Weights of a small mixture-of-experts language model, trained from scratch on English Wikipedia: width 448.
Below are experts of layer 5 (counted from 0) of a mixture-of-experts language model. Rows are named router (the router's row for the expert) and show model dimensions 336-447. Each number is 500 + 25 x the weight over its row's rms, rounded and kept within 0 to 999. Numbers have three digits each.
After each expert's rows: "mostly gets" lists some tokens that are sent to it at least half of the time. This comes from a sample of Wikipedia text that the model never trained on.

# expert 0
router:505476484513505499493467490458465512506471523497473473508513514484486493503493521503482435496472498459524489510493486479475484525518552470528501478482518471471530489511479503500459481478508538542487540517529511506484480508501496454551514478479498531542514503515445486517514498472529518509506493477541472506517503484527539490502492538515
mostly gets: "|", ")", "\n\n", ").", "==", "However"

# expert 6
router:495472510472501510498540483498493511504464491474520482488486534522525530492533508473474480516493491492532518510534459490527502519477526487514494500450511478499514508475517469508511479489502539499502478480500497548478437504526532511537490549500469536509487503510484458501494493529485474521455515493513452559494507501478535479487504467520
mostly gets: "Born", "ENG ", "Genus", "Coordinates", "): ", "Died"

# expert 4
router:488486489529480460533482540434493525479466499521488482517442569482501512507490507513507506481473479535494504458494504498487522463483472445490515497516451511495485458526475513501541488527473531505474523530503488447511522487457496487515526507449513511521519513482460460450502519482487504463522491452501483486464464497476470511484444529534
mostly gets: "non", "and ", "inter", "there", "design", "mission"

# expert 3
router:499491474454477498488489495514487484505507486513535518483467510478495500530534474439515471485455495549535488496517486499506506502496491475485486502507485485455520483548490484509514503506540495478459490522493521521516486530497490488491491540475502530539477496469465489493430498471488516508454515497470492510517492531512455479512493523520
mostly gets: "was ", "been ", "has ", "during ", "became ", "have "

# expert 2
router:498460468520503526483468505502500468461493492521487471499487509522481511530493487526542477494487478483581505491457528440523538540486461455503546545483523557449513451536496494459478505490535467486493488509492501511483474514517506472527511576549524501526476521511505538488492478526490490519475501476504473456433491519477522471503482522501
mostly gets: "22", "34", "50", "35", "44", "36"

# expert 5
router:482473490505529477523497518522470482447503518529504469501490504495495509489541476493504492500485477518515492476447459509468535497506513476477473533512491505506505478518496512481517491473474527481456518489492503491553493475463522528551511469491525545531478507520462504486516492481545508498494518457481512544493476504514480526500474513525
mostly gets: "San ", "Hamp", "St ", "Alber", "Mad", "Alb"

# expert 7
router:517460517496494529500485483493461527488483520479484532458511523482509539471539479519558506481492478495506493488486520489490483513484490494490549518502471544483526468511516479497488506480487523524493555498483482492521472525495496451497534475532502528513476510480446467459501525455475474476501504466546457491432528486474493454523495475522
mostly gets: "−", "—; ", "Votes ", "', ", "–; ", "Score "

# expert 1
router:474494484500445509481469543484480506519489546490548477512488509486453477513484489460510466474499498525529514517531482474519491498478506512478507563460501524476483472481490459530499472438506546516526508514499513555522523477459492542514522530484487463496487500502458475455457461490501475471461498499511486514541474532480454509496501507495
mostly gets: "he ", "He ", "they ", "she ", "She ", "It "